{
  "num_hidden_layers": 8,
  "positions": "rope",
  "lr_head": 0.00895,
  "dataset": "wikipedia_en"
}
Below are experts of layer 3 (counted from 0) of a mixture-of-experts language model. Rows are named router (the router's row for the expert), up (a neuron's input weights, with its number) and show model dimensions 0-223. Each number is 128 + 32 x the weight over its row's rms, rounded and kept within 0 to 255. Numbers have three digits each.
Before each expert's rows: a language model's description of what the expert responds to. This comes from a sample of Wikipedia text that the model never trained on.

# expert 49
What it handles: Colons after infobox field labels (Born:, Winning time:), slashes in medalist lists, year numbers, and month names in dates.
router:139123167086143089136150146122211123076176115199165131083187120149145190158159107116150096173115126091150105150113186141160166155142120121135151142113139079123178159136116134104170128120134136167085070048127106113154127144139174192173125159126113130111099175104150059159105155134076100146146151149114128104170147126159181065141074129103155081094126072104145113048135095146147058151184108149117120092107121110125138126130152142128158073134083144157149077173097170094157086121098191094121122064109112143105119148129167155164061126105112107099099136128191116122068119162094136129142094107070157125162155178152163132098194162082124138130159152146118135120084088099083093171127
up0:181156095166084093127137161146165067119176073121131103135137094141140170135122174067120151162127109126065103065126162106156142174139144111177062151124164149134134127130164140130146191154195119150150097100117147150187110161126113137177112123093097108131152180095100142138135131167104169101141162113083109172119119091097166103131146128116102117113106150123077140163102127114050149157153110073088135076133090075086142086107134195115130048147079178140154118192130119095142114110105153155075136097081119153140187115074146177135128154075148116174155104102159123105095106194104138086085145117123129141140166145138143144039127162131154101109084183120093125144099094173083160196075
up1:140200129185166137108117164089160148111082155159151127092175082182073128189130097085104083198079114122130061081090102126197173128177136158097160110174131097108088107091083146127130107143136132162156070174128129171171138141096174164128122128097132135154075161138145114090083060173102070172096162146104088165117135149170156116114088126097136089095105091080103135091151152165122104137140122116091126050180153115156103111147097156125134149112157090090129145120149195122132105100153108114105094106194161153134150172093139152192085150167164106134159165115140115119114149133114130092115170094090075149189114167161175170186179154137124125092095114137119131152092116104129098175126
up2:162154124157161105181127094172084125094164132135129135146124107168156135121135069160136101142114109101146065108120182152117108108137103072121091198122147137081123147172108093142130087156137128099156134118112174128124141151172141120164139118079142145143171105152151168131101198095129097104114128087102174131044135153094132113145186135070061112171142116100196076173126088155148093125161089169137159077088102091187157145146155129161057102125113203140159154095196089140121131160119179102124097129136129099067137092176167078135107138097127126057120117116132178099157089052178104085131128127085109072185152094113125119099107181051143124141103134120132096160121122113104088177137
up3:070139064137149123128185178113185127103141094064149168119182116108132195168102150119083094079143091078138093146112121096149148141131153157112152144104149133169130117166108124106159191153141140127055146116125129091182175164169156112132128140089137127208071203185145131180107169111134129172107127123125100073130108102162163104052145080112125153139124083114123119145101118125084118114154090156091133142090192133162134143119144118099072105081081141052153101134139100190112048124139142082149093100141092146130104141121158118090185159150157076136102153140123097183168152094106107157161099131131143116159079155148196128092147136145100128076146106166188153136143089194131147135142
up4:091173127135106049114079151095102068140147122093120120184142101099123083140101083129167145155208083169109096121138092068090121161177146138039107130169133117122214115114143121159152099094096179147156118116216132125134114142178140128166116145090148180146157129132139166111136082160074093120128115195142125171193133143128118126101163083126157118117132096139064185096112120157111184110181143134149124145119123139135115130160137170111109064085108188182157064142066132171163123191079146159133157124149131138098092104116123129080104089148137101183134172098101065157121113130156108148122139155093161113131127139191130088080146171107137100083167145174143122093148151108142098143135
up5:153118141062136102208133063075194122091140109162125116056102145156179122118173088146120114139120147094152119123133184119074156135081072118126210126116068081158122163115130162099133161176094116118075194136080128138132118135137125145110115128109186150125178152146100180151112129045149147189137135149174131178120181148107141114075105135072072083120140127147189148052119084101153190183106122164090149147122137085146166110098157143078168061161101106103133115153122171081076116103128120132156110134185130182105127138082144143109117157114060126166149141132123109101115170135136140126162149128105093153140132142100110160118184129121119130160144128192128139144143177162145117066115
up6:179114145153110106154162142093126136105138076097140094139164124120171127199133131111142028085126107137113133149174144120141149122142152135168163192133150172163155154164137184131159109082119099168166094102156128183173125061128105110101147096149130109136167135155185115108159106163126112119127097099121134145149075151178128082132146095163125118139188148146170154048039090090121072120152164141154107135128093088105096115140096066127135123112083131124125150161106148132165122142133086116161130134199116167091190188129211186176080181132122112129148110142138086085122033182180076100119128110106142170170128086128160141088145153126096125143170164125102086070146124134097129144142
up7:096093170148071138114105120146131146045123102152146132150144126107061135126121135141131108145117205119121108062164190103101099100167100158133117162136134121115170126113141084165097136114177144119074157142129082136123115094134167135084241115143149069112106110147115088175158090208130105119142140191089113130101096145075146113114086133118082197132075140164145091083150148167180085148071157142112118168147073154134145101107072207100118171180146193131141138124078091124168159190134108124115108139149175115130095171100145115136129140121138146143141108108139136184127137077102148098149134121156104160132148097091197129114178185130120070199066105140148117106150110128120089125106
up8:101088126092137125154181093102154132133094121101111101125124066111131106110129188092100153122193113118101116149152185122095050138179131141121156163094090149143142140153122112138118195200116158102145188153133171098178121133144126125104158164111090133159137124150121122147082181136152118143122129111163103121094142151143130119205121100096115064090064152157158118073140106175168094108118123039103086049150161131170088129149100107120136178134118155120157089148102123123103125142165117207179193084161120141129083146171138118168131115082123095105124173138148170165137137102060118161112138097115193103129198103129091123079099126039116127112145137089116165138170091188135155078088
up9:081148124138139100142122118124135130140161147180106055185106152153146124098087120120162153111157108032109100188178102080158140199162098128141150159139108096115094139126159147201142160113143149128087123114134113176135126140190171109143104100058087133095085118121152146099175125139220083089198137159057173103133150128134190149075184136123174119121128082145120117155115147205138156146112171119107128132045088131080158146157232136155067088198124141134127165162141152141124135107131104172081106126113094140107138089123118128072129171126106152125170146090111147114137174121114143106159121154141162165083140117109140116070125116131152173170153104107076137108131119117113171146098
up10:096099037127144128175142104097121186095084148066161095127116173172093122188135100175082156141125179157169126176140160125078088117158135145155118157136112094116091157098150140119139075115135105144138086150133069118162110154122150152150072184077154188101151115141154111142099089125121132140156099131130102172163104138120176125159102059032131181129125166151149145157112187097092125146095130110064147135150095130186097192139117115070086139125153132162086122153113151123152128139088113087132124170071169091198112105151122148169116107109133082129110161126089120135096154119169070110115117161165131209168164147118157155090148087113137098088149132191084134105163140145063170120090
up11:135098118175155048119117140062160056161115165154079179119115137154203105067172144122186102166139214130144148214127147115133126122163161090210163091116128100165168165149159054120167147154148177139114148152153091099163125095123114077102059116110171139177136146118126091116170090172074101166106079125131123130100124137122115091137104151122130115114135104083116127127133082112105164178147101082130120149158125111108077116087146091119141129102131148074147140098133117075144170116128096115144142200133141059145134092093138099185130094149182146118125176151174090087137160149120163131113042167122131173101177117144107091137111106108134101122184150160139138153158077109149128149152
up12:166133151106128122061139143200110117108170165116150118107091123104116152106076126173116129099167166096157157173075110091181139145169121121097127090158147117180119176093145139119114151165183086118121151117066137065125135134132123159125114152076123095123134121169212084124134209120110134163098082077134069104137133160093161078166075111121194167165147116092071117139090114086159145155120159093200173072163111127123148112078082125118151079147125105144098115102133125142077122151111164162115135134135102157177091205221171085155128123151094094142113140128105093079103082131157139108139110142112158143048152117131076169116166120188157140125178149102128115166154111150114130144165
up13:133138099107126155129170139101118096175135144139119085110118176137190169106191122130108176101120104159148156148118087144097147090074127072127114186135170097130160183088111126178108086165100098171155120108138083088107092111107155076113104105130197122161071078123146117170107153086162038150122095118098088149154152124158118156101176157121089170174107145118183107093064169147124142137116173149184101202131119064149119099138181152144057056158149095134168107135136137132168159148162143140200104097117143100131137126110081112102111152092131110093142206111164132158105106124117164119170124165071130046152170131092145141180147111138133145134172136165107152152173174100158125132093
up14:139163118121151120160156143080140077136137078129147156103141181103145117176166156112155143200133163122155092080131122163116109140045114129142121125059131093151111119127135138196128178143147155073175110134175153075100091149138128121173123154105160117170058125090135109173158130120139138172151176145110182107113122120166116114134065142121118127140183097091086073119104113142084119160168118161127144085071135107115134203112140192105146124177105173138192098104131152145155178094099123071086106120064129111141114151087160168184112123117128037138096151168152066165079126117152158158122118118125110103104104193139104137170091104163176196144075133138151139149078123094134076170170
up15:153120140186158083149100112134151155163165149155086105186123126165104115121178085142103192094104131138157069154116116126183098111115176149111125219058131143111184147186092225116118093090114079184096143125192155137137117091154118086143124172159164136022142104086124137151135127123118130181121181195171101096196161095136123098099111135096123129107113130119127176115147135166131134116170120151162113095130070155161150135159166111103102126100176176088116177121124146108144157097132130122071168119156146149095082118150139176114158141076097146131120094124167141141129142134110141098109109146093090156118144164127091188144123192133198067096114097146074120148069137118117138107169
up16:158094167143073138163194176115123160122093065095090081057073140117218172081114142128069127180133118168135152142138139143095170126165080112140144154140122070199198062096137128071103152106145132131164093131087142100119143126132137170142165146135115125122140168111148152112138150110104107127065136156137168098120160129144174128139094084124084145110117144173105082123120132163114095089171124160120097099101130167110164153070175120176184157185128124150071136143136136130108113123169085063114112164115138146101132146073128141119134106158169143105122098150104179096166124157134144147128170164094132114130120162125138052129131187106151131093233184089120126178097110156082106124198
up17:119133134112116104142188172090151176140127146151118146136143139122145135149121078113126118111136165093138120155121107094107113066162125152190148096114110155113147152108108120116077122020132128089110126095172124154135078119147160132206173031081105177087092151166115124156098202117079132159154159169068084112074141190110108123118146181093105165115149045129154089134179146131052122122125075169145112100190141186155088145179109090159134146141095120131135114126096112050114125148144112101105163095097128161108100117167127076156108176176166165114100143170159071125138153163101173092090147119144105214097158099110113135119125139110108094144110105154130120184104117120128111097160
up18:141107197127183127096174060114168089136125092115111152132106109143070105116162129183167104200065114137141145160135178109103113190135126173089165178088150148138134089116099158108191062101114076120115128143101123078148143155156182129125145093094108154085111178133159103143151131125150182123181164065167141100136104136132121085134145104104138133110061106144125100136165129150110187153154133133112144164118135087093076078168169167170173127086069100164165122134096165102127148135097156164137118093194140095124171163092120197055083162113123084131156078175115123089118119120065160150147155146078104103150080154140159070148174113087103138129152133141101151176131161113169127121088
up19:140149120135119051108126152167153175151122166130137091146132118116154148138138130111145127155130119208175148116183069069129125144139160158157093073209133055137179101120162094116149067073089204135137180101157165174125139088131118126172103164141119122109178145078122146187174144164091134107122167157126094114171157090174090109078132081112115194115139072156133175101144133141134108139106133106067147066159155132166153178124159143191099107099157155129138073118139124154101122153088150168106106125114090089079161200125141175126136132124136145170150086133149146135092139203145134136085120122065140121122165158166104112155188147078096132096110125143109119058175086139103151102108

# expert 52
What it handles: Digits, years, closing parentheses, dollar signs and LaTeX symbols in tables, stats and math, such as $50 million, V_0, 2014), (39).
router:103126121120126165164158118110108155065156165148100116115161145098130140164139082186162144143147080109083092121144168146083169087115172153139128124108105129115116083128139133118206134147125084089167133073127081127127173147142151134111098138121111095145074128083141125095090148152133086189132173165065170174152203095143088077163104138129135069137165098156175117100053084073178109164142102090115104119117108141194141104053174145152131104135086086115113134176134122081187110123118110095093106137124066189097111154132179159158120172132147122093086086144177158131102120116115133141072161145104109081140170168177068190143140175163128100088094157180084153119130125131087088141106
up0:167038127126094082124134108132058102149118169093124129133119123101140158164122129136109107118119113141191094124135076158150116067173137100132112071107158120072162170106175172112170162127158083115111158142095131060087137096138132096174152162127120128110133177090128091128119180082066180131146129125152114153175141078072141125158170106076090202106139136086176161167084133119150158191120165144129158099175118192161155145075218137187077113106176113169133164109184112116141129112144091127120137144157129120135105093131111123106119118166129154148117070134154119136100135115079159136133221077130103161174137129118100067128160142168109104063146113159085131100097159081114140160153
up1:150165135136104137117077147102152166115121134085194124155165093115087111153138086156133131082127154050081077107123129101120188106108146157152123071118142111139160188124109117099135100125172119111110134153135052098188112065110106088164187190118170126177084122058128144134141111147101103217078091117113153112130165145101088121122093079131084121089125114161138139123129099112134072099160120076175151131168118103139143131183026177083108092138153112168159110123146164035122192117122121115102122129123085189100146115149143065156105133148125145141120134134137157145095117141175133139129089186090118156148153113156158119127094117160092100122094178167123070129128216148130118155161
up2:046081101128131152172114107135121151132121169175147126140124120143105130176112127128093144126065149137160118110127097159111187115086140111083091101101103123141129161147191085117096108170207106116136124144133135174179107141047128118133079146046072167122115125093141157126122083099122065083096086137106123111156152141189154139107098144145097190127145163169098116186123123117131164085080121150132150170168146108162187109112140133121109048078127155144110152106142119109139071164116168119092078153083132147183121164125120110162196077074130141091124080080124121124127056142148132117194190154137106111057189182135092158075152147179158159127148125124111096144144156150136084137126
up3:108096081143120149104115161085155140100136173148093148129159126150139070103147094131162119152130126121108089133123186115126183134142141140197155105094136127137092161107140105171200096141153067100128132085119134093125139079188140139074174136118099138130134157187059095088116168094136109197153174120061123139118090143125160165113089147142080172162123134105171144120143137088132093122094169093191155159147081165106175079081171176091088153130086114073142122134144089089117105152092095145137098168141155095144137119194160084161077065119174134097122101094122207156124130083131081124164180107093133142118107093123116179096146160153134169149161090149109162174130191100142045143103
up4:136150189140114117129121137079080083178140130137124142096143153131127094112085100097118105098147154148104089117164093148148114168113171166082113149118109177082120145109122127192110152128131126163159106151146113100118071207157124082102089114120100078137109138121159096157133139091190129145112122115165169123151135215107108147122134148146135087079162151178167159151154115167099115117084107138161101125109124121130109131126127091143090155085092111100151103109077124094182179067123136159136145107100105179139198122185156151121070097143139094154099179124131149134189080120094136103093108119077112071110141115177141128100203116163164194140148109138178100121043156055211060118060
up5:141151140197080130163079101118082126150129102158094122155198115153089124157108150160186199137114121190104096140093076123148096153054148135158079095085135115145176163186096119124205166119146134154080111139105144129073205152115093100138127132150127127125117151117149160136129182152134184169105170121131184068102123129118056048093095125118117048132164100180122155109111122136082159135131101092160134063138199117135102098121117118128084111096140154113160141155094124095107164142074142086142120154192112115088127117116086123153159119138151127128116122131166172129191116046122161141122124150115143133084092135138102067103142111176127114121127160128152084123099182096044134113155
up6:070108166089067159120165137132152086144150107132133139151133127176136167150118148116121151108166186107104149110154120170120157175165155135088062121141135119103160127145089150150174110103137130127143128104095169112105043122111153096172066112129201139116175074140116115135092163137175150116170161170142156174134182147131182098124118127146153113137104122196116123179093166131089098183130164106131177165150211136072118123143141135100155100096109068093171127148041159081157156136061142105126114174103162109139129100095133131168154122183118101123073141088076106144094195150098139109112156122164090074163119154083082159082117168188184109114187124133137088140127164099157173151107
up7:130087116120163133146140085090143121114118076166097125092105142101146105118165148110091122140104148148153069151166137152131124146119127138182177112139109127160122075138181102127125114145065142197146195118113133118125101141151108124090147145081068117124157125160167135140140170095126113132153084177198160133125129127189102114059170125159085136164123129169086113107098081139143086094124132165121085167065138152157121106152123126136131120137112102127208116146146144083196170127166122173164055115115102138100134098149100152114144130115155090102063128136170093050087073100077105118138095155025048147190186175129140111085137139089198093133180099135099127105090094125151150077149
up8:135167114176112113158115113152131155161099139158140149136178110163133115176075102190099125205105130118132082149174139124186098160114111107106159148159142157107137090132098086136180139116118092169136099124140138119092174126112166167189079158120131177193105126131158110098151096175154050167109185122116177183107159133154082100123120156134112149167088086153191143138132130073113151128128140090158117123069120143119135137152124073138105137164153057099107122158102074097160150068143115103082140111156108206136179157067157148180187088159115139101098138098142159093106120083085083084124094115126144189136170100145154163161093099076069141110147175119207111120153140138093095133175
up9:141090113116166079151130098169149129091111123140084098147118092088141103085134133096126173111083088115090126108092093145113091099112141106100105117139095161199057139090191079125124135126120127154126088176141136115155194133113163136165158167170127147145097125129166166129119076084084095180120089102123112146162097034167100175131100113152082068083125121104146188181088148106153099166148138135108077142108104181159133114106130132177128149186121151079094136118113176107128090107129193181060128113107176115096125174082101142151136104141121201162110100089155112111119124129178128108080107080176042090190108156141089187124117187125156162137135141120093086164115166108119153141115
up10:086151134109151097169131163102095168118146145176135161081101141092123115204131168148122130145124086127165106122161174134156121139141119155176086173113159160174147128098126166097094124139117114138145188079130114158123118098069154129100114151149140187193108106135141116109109111147101118169119104161099115137128133151114160111100166154151163150090123169182129111112112146061092152139097091112156124173152127120188143089141139102178090201115169139174136094178184125108096105115086094171064166135177124123144123221148138130230143113120110168101139122150090072068150150155117074117082093053086087116164072067167092187116154158131121093076095080142111135112110088123166094112143
up11:141135145145121117097164146130080131125162162119037161074182147108123134082132103150148109147179096113119142129103128154111152123141090076139151111145113073142102099122154076162127147194092145132113124125205088093114126146156109113117079188141148170141141157101126130047156096135077124149095110145157181143146179103083115138140025137141158112090155091140136141113138111083207134117116131159099150149108124138205176106152084170149102131087098120133159077135144160033139096103170130133140117137124095091071133162191185140151139142158131164135150121103114117117066118159069130114107154091098099136106150122136122169124154094103126183079168152146150224215109138128109128139079
up12:160124164086121126080107112080146129171131118096122186106165117084150139110116188143144166132150157142144128193141225132118152197125180089136170179104067136093098087204122134133086144126092087127147086147151143051156122142127132112172108090168108076128115170105163112100113139131128134104113106165124127184167130167150084180109103154106144148122071105187178101098108123120116080162139077170099132118076133059168156136147130139113127111108104104146128123123152128108120151131072128123101042202156119121123093142139170132089149132092181158101110120108117118180153046076199114116133135174107174186146130102107121122118147127113177149123134152062142208125092113083133161117150
up13:095142117173138113122191086164155083159093154155103130154173056075108128145118159135096184163084105136083072176154130098117154175085159184128062134176158173112145141123122140143069176138085103125180159109171111130130159078168133158158092220130128112165108158136133138095113154058145160162126119186193083078133152099103099139137091157139167130091106097147159116142132107081126077105180116087125134101186102160177116137108099179080088183158170138164163111138120133071091123166131105104159154117135089128121116148137164151111125079120117118165133130162167154122159120054158149175116118111115105119136105106135119179118144092089133121137115180053099077148142128154145141192079
up14:119088096128137188120085136117119180106127108104147160155170097074093163140152087092076064130177125131130164133166140082104073125158134171127109104123097156159108086097095165058155129140114106070131137097122131095135102013136170168110135166062120108162139144176105079159108203127163133118125118179143132129129160135123107089096124156156155125116142167113134146104139171138129136115169157100161122068156075130139207171171224149113157183133126121048093109139101115071116125111126130146091154177150140124161133133130116131152138126145157072119093090156114107144099160141115092153161088075092117101130110119132131066140110163167177133058118104103101119128124164100124085212072
up15:113124158185147077055148083085161177140109098097143107108144157137148113137143147123176121175148148116080125183122140050096175097146107133157186177094087152181158112189075095125148154114089103063133191162135089098107119098103154095188145170186152054083083120110098109167087143158150144101150153121217145115125130144144147181159123107127145177086134114147126130140091135135149134176126114144207148125105131114136147087112156177086193148150072170192184147136128101102169155117109086133115073126076104121130150168179119110100143130124157107086112113112142163150171126160081164125086094113153099098112149107173086146100154108152142122155055142095063119148130138118128118137115
up16:072118067092157089171165112073098216137135188122129164091115115142092103123093135115144124101170122115112141147138143175091151152086160173134097125073096133123188132149158109106121142155204112130150150099130177144105140112120134109130092074156085084166151098108143157178123152113165159152120097178127142097085108110129108116127097092100154117080150187128089090165097094105139116173094083096108131094103114173128123153105132027130043097160085178119127118127137132161209142129116140095141144103139141151113118171109154164146138158139121158184117121125102138096151090087139151111132135204112105119125149172144064158094118112165084037072125148041147127125081164139105121170184
up17:096088141135110128142119103194115137179197134116078131163171095113048115068123168072141196137142162160122100139133201095090093113108096140116115066148106137105166133139131092163139109123170147144139149078145113103166103089059121068138145062175107134124068137113150129101113162156106084150116141145175132110148129066150142063129109139122122173163177085080198133136102103118142118171218138128110165124163098097153144125093164136143148084136168133145149158148093149156126092118065094131173134091158142151099135103175161160168122109122080136138040081135102116110129126099142149168212123117118106146142161113085115075142161182080141075136155128115085155100098167112138133169134
up18:144150123187126098095120162154083092163168086157102179173179124159088093146155151175130148162158084111139132182101121091077080198143140112101082142085097106171133109133162136135195161168134146161162086192096133089113136156136205121100131183088122165107080080171124145104100138124138095141126118160093182137128116154132154139139097199132132097076106135159136119193103124144085114139135095134111153108110133087079119105144092128058113151088110097131128058127075151179162144153121124155133050216124070136096156198106127154111148151111139178100113076106103173088132110085146139161119184106097122146119092087141107143133150089140131119108043166153166140124098115122090116121096
up19:132186128156119142134145065091196063120161101110141207109156106155088110161149062070129108130124099112160143166166132118125093114107138153123122227146156123174152073143132084114064097095102159143107153101167084105092082127108123193125169089089085155109113159134104179057124139164150076112108121133109107148177125101151144128152050163092078181160088095099156098138132090149138102130113083173195090114124124123094098157149101182130121097114129114156150172127198120167133136149137105141170115113143119118184109109088116174207117107112124142121104101127112130129152170126093070135129138124123124086119159118103115177165194135148108137075108058114169152106120188088167156115138

# expert 55
What it handles: Numeric tokens in tables and stats, such as scores, attendance, coordinates, percentages, ISBN digits, like 50, 47, 100.
router:153087169128097143149132120096164142100159145161157105138154137141134148118153102154128134141120138128108064135097176176105145093127133127130144127113153123127116150122163140151201153174115107169153091119124061113154175123119153142109023197162117103062122175122117112164096122182125092154136168186086162108218150114134168049175133128067137091131141125106097100082100126095120062115137120103106087131123106127181134084108180136167140138132125092075177132130159152092173110126091145096089122086146102161109126158178144096179068159174102087121116140137142147186028066130088162114096176119153140103111105174143122143119125132125092146097133178193093147110161132135072080186120
up0:149095105159113156147083143195115148094103115143101119126158137127120143134130064202112079102136174135110146089106142105096155125111124168094120131165088130093159121130089105121072161125150125148103150109115157124162134084097145138137098182119065141118135148153064102114112087163095127129198147124091146181177135130106157136165140105168200187125134104160102097101067182139123128115146098106114160122091111116106130073115188197188126137169150108107123195103142104138147094094071111109137118057168189137117066139128135138150055139095093078062131140117105094118150164123131117125121145092141140143140148067040173132100154174109099116137153203103058200100140124147162075129174
up1:179114151087109186072174104131126102114073095168135127126129081120114126135149119110160114098151137160164065126112139184149109214165097176123180190167118094123126084138111091140147143163140129123142117115139147050090130129166126180111111191126111158123102186134122114117120110142158106117061107144174106162196115146159095094164106078074101139113131128162160163130123093157174145127121097156092110141155099178096126064132076090194131119140108122125148125134111152104099121147122146121127122121193161098151147139062117164120116135123197108182155189156169161168112146177163134084182092117141118139091064130126036105167177102142113108077145166081119164118181156100158071147167
up2:085077122134080173131141134058110154091148144138130198152191117164122174103145119176129103136088154126126152142099154151154107138089173099132139163145118158141118167114109101166143152095157120132150119148125147073128138047141120185076118149123127111158166146122104123156142148159117095149153115116166158161125132209111156021197095120137149171121143062114138136100098081150117130103139091113144083111071073105105121131119091110176201094091049137131094175131146137116160112148144110164086177098126154128108099098127112070169137119165160118204092130104158178098116099093144114051117117154099133116145142174139128094197114068147108155143143112124084107194148210119110135081150
up3:123107074161168172185176116121200113133147109100114153192102117102186140108168100119088163107106141115137144121107062135121188124164151134126185099122193153172140126100118166107131151132139112151107040164144051130058138091118150103103119213107115104110177103101146146171168152164211076110135116154143117088116150109173131094147160158110164116125110079163114075099076166161139101115149118129088093105120160111180126127079098105149104110145138126091172092144151158119159093153112140125156119050088161157173119103102095189129111195166129153115132145130160164099078082102044107180122142119114166110146150087152141134103074135119097112137151097118129112166187124160117096104154
up4:151131108142136162149106184127037126154152112138170164176133181189119084163107147117120085114116115136142139169116105125093124121186111084140128148127152115211164208057148113145132066116135073129071013091145127087153131122114142117064108178137089067075130126160152197141132135110122173147060134128147156096132139080092153154072116143132193092146135159094097155123123122076113132133111148080107132115098106126118105150156083109165131107164157143126092126099182155111198144104140139086115127166086069176072146157091079113113110160062129115165126156107116161122150131139185116143124128126112119136175158108116149174078138095137063106102176129151119088085123133111139129162122
up5:178125074158093143106132131155094090158113152129074084125096106061147118124091067088132193099205136143131205095134075125066136180106139136119075150181142126110106149094085187175132140149126159141114138191044087143131129122102145117124119174095050125146125115076129146173137112129112106182157120103081159095102161148107089098173127088137127173089088074104143142199077144175160173144126161143113108177074160128158164107154161127141076124142185112100109111160122108172158121071138122150110120160107153168120103122138101140126089118156156097124135123126211108163164079133135093126155169148119139154148095158123155109087156117115187144076167137184155133127132110203106118113119
up6:125127143156185141156148062127199112110147155119119098165121089145068104140113129119190117109127178136147117131198124110117106125156143134141084119096163126152163162151140066124135106113136128149112128172114152154148175131104118083098154123090102138147139071159117115179115089145130180180169109091095133105098104153135110053160158163134138086124079143128194141109184144121091131153159168100166106139114073151120128097193100128103124129137183084106139062180143146142138161027168153137191130093100148125147072158145146113063104147091139133140157132173149083140099110106133159091135145051129112160160164063092169172088113122135045092167175161190105179095136154098087089118123
up7:064134156130078143089119198134131142119108085171187133176159217112098122160109102107186122080147151155128133127095113116177058178165173139104058202151145107167131150142122124126144137112152098119110100130164122152125158157114130102133159176109132107123167156181124086101125079111103110140097170097135177153113128124189148161171191121129118131083127160111157037113182157095168102065133139115156209145167138115155129100141144150143124093111126167161108113136148076125112095122084154094108144104130145121061102115079136143146117142138100101159098185094147107183184163104094164142074162137057155190174136129155138097188125099166160155131148074152115128102133123131127080179138
up8:100149117119108097198185091120208059148144170159191161101141142128124072118127136120123139127162044119094056139128107134172130141112067112132205096092171142101153148133168093128097155100151161141112164132119164180063119152223152104095123134096121162143110101104189100109100149097095135081100121107155172138164150101126187112125154130123143091071118069133150094124113143173052118132159145136147146123083080148132195185063134058156106190107158158147148185182131107160110143132142124125154137132156176126138164160092130169169125179145128130101138099124125137086157109112113215108183096134162108129082129102151137159134141114126123132115100148125153135140147144117077076119113
up9:121186111114127120116159112206211163152145145149109157142141169143143137111145143131112130158170125115182130072164188112120144173167136135149122184101138124137158163101092202067077152074119169069145132077161157121212176119172108155125164114169093146112198137125129136110147158058116081138083105137173104098154086122079068147132194131154098099084147101153162090132107145144156080178134123109132128080115147086119105166096128163073100112145126144124150148113140096135147114152147131099178079161142106093095148132107172077093138150171096186115121080139114105100128109100152114168138144071087113089133168143155123062163202140126135133150129173148079114150133166079090176146085
up10:075133148147105123109073091138176079103089126125091138098146100110181156185105121135127175159179153178102160125153092100137114155110149170083092096078050109111177137086075090144125088137177088098106104121101097112145136137162143176122142137105120141104170129075161071080170147121167081127110143096091114081196148120107060122203125100121164162133134101116177120170150191115101148090130131072129129116157126150125157189119054127127121143108118098167075087112083149161106137106127081060136112133117168119183140143145081116123131130111104109115087153068078132080101189153150123099147131079080145149089096120078152116117134115145148179142169136133167150179135200078090123117167
up11:092112098143163112082133192068092139147083109154122106127085163141129092087076106103186075160140176099147140131138148175100182133078224129130145114176146099109132146123074175097121124112103143152156117105148125056130104105155176149104089131142118111101163126110105158142081144128105139121115085143152167111126115143089153081135117099144197094152135130076122145152147126174126105121164165153178154099098157122157130061143135061208127072144124115142142075187098139172100204096108106168074157115097126111154111141150079119094048070150107083123163138117120118098132139176093088081050148135092134102119099092101094149132106153118133160143169183136156127168155144074167157125081
up12:178075065154107105126073185097108159114162125085107143141109114114061074122085110120150112076127127094127178142121093104190093162139126121171127177189136099094178124162142132143085114102140148118147123091086162042121119113131156157182165133155088104145155184125132140167086145101083119156113110063133059173129105116148101120112140176132137074126106104121134093121149130163121092131123107142113146104102161090136114113140149087161176128199124162135139112116100125133138139099129096089072105055186169141195057132172110081097105125135096077124177125095108150202155088124098149137149153142148176186175124059158138152096138113121129056133118118111200120130192137104145164122153
up13:117069160093113143133109089097152108119178030139174112130133093139154165144144112132150127119106182115171159169151107125128176102128088103125183138170100069169135121145146093114082206135142148097186055145140170111125117117130116089076093151110104118099095133167122088151067093162113104101111148106134104170117096133183150124145154115094171099125102121095120071089086082136084136125163160130108055156112112089132143141143126091096077139095151154126158191096060181087159085164127143103128089124160150119156186142142119153059134174175133148120107084106153135075127104127102116050103089195150179097089145113099125184148152110137195124119123149113149130158155122162158069180153
up14:111174156086117138124129134092113148162129172081093103112102115095106091142154122102158195127109073119201171039144140146079137130049108177156159145151113136103149157127138095122113176125169129138124148145148180103118165154104139094135100109123076109111091095146156147145145164125100071121118130131136100160097130141152133153080163181092106097166088068150152109108135109062083163080184127077119045114165118063105172118135114108196110123087149173081125124201127121126153151136124142110125159100143192151166190160137173102098129136148138151169139141099181137130098175058101152100092088061127121115141085061092167111060184165102100105115157133100111137096115156112109104126127
up15:152059107168103118175149186122119163149129180184143161158157186134145085115149100137134049119106119127183123140116153130164092170152211139111108146082116105133181127180132143145157125091097104136112054136117073121125142098111140119166131166159070142072124150154172108125093123155116127132074097056117113123177177092100095129109167123101091093098054135130102155134130132133183123103137075068102129148125074059148149172109149167111149143101154101070135105114148143122108140151061159083128174167129182144141122089112132104104086142150095124168180152146153148170124080132132141091103152096132159095114106160162076160176131120102106204090110151148118096126201191130119187145097
up16:098121142117131091102162168119129038065150187135097106098135156185073111142111105104103131118170161118103136144132112161130212169209120087119106133158131123143138119115118146077099129093086105136163157122114119124140121130138126101138107107093176025145058141107181169140044107094129141166158163148064150100134163101134086143148173132132210125135120161092139153131100142105090136110146140163181138106086083158170136142069179154128118160154085152153110127175170117151101172094142160119210148118098174128118094207148089121125135091132100101129129102146115096107126137186116166107161164105086096082110128095130159186171168134114107135049144092122153104145138127082102089120109
up17:139132131149085099176124088148142204074108110127151116122089152188104136186144153167133128091130129137115097150085105076078133117135157104140140138121144086126163122066110149076169161151132112160148102101142167097127156177098136123131132145074041085127137105112134139143127180134091157088138114103166143136105162132129089161110102096065114155097088210114093096062120114090177159122123136108104157109100144152150108141095129084139139100120118189144160106075184124090149104141124147171083128107109093143160105200102053124133080172123116061139158144065066159139137098111127125162062066111163082116165132063147153192124181067135156156108162127170160100100110126162133133080084
up18:165136093204126098108128172203130150096152075177137168126159058168088152157147076127137102165122197118083151145122086107106122100109158133113053111165122147108067085144134179120112132087169147154175151090194135105095129104147118175122156156092123186087139137142189103147114162095074155099134171101121108157115134100055135093117115100135151118091054120156155172135106136065181119122152147134189153096122145132199132155115152125132128087084114117155127149134162169159104094148166098138155193169091115082127133096122141165165080157136151124087106141151126188100070115143160172070135148103164138121127133128121159122192117136093129135159100171129120043094126136149169081160140
up19:145132140121137151151129055146098146118127116119188130090069137128125108105150158120078188154109125123131136144090130075083126143089074127150131145122114137160082121144108139150081191149111144079145135154098125147132223060128142145070193110109089130151136126121093120045107145088090125128066152161091098108078106149172173171141155157159165088128213127086164163127048088143138163113184105135189105129154113130117103101149144105138088074152148183135128096113135092079172165144101115169153101174092136112101112148117153144121111141139133130114165141173172109083084214129112105132106125163117084107121118116120109106073139134084121035086156164115128176087127104168078152180136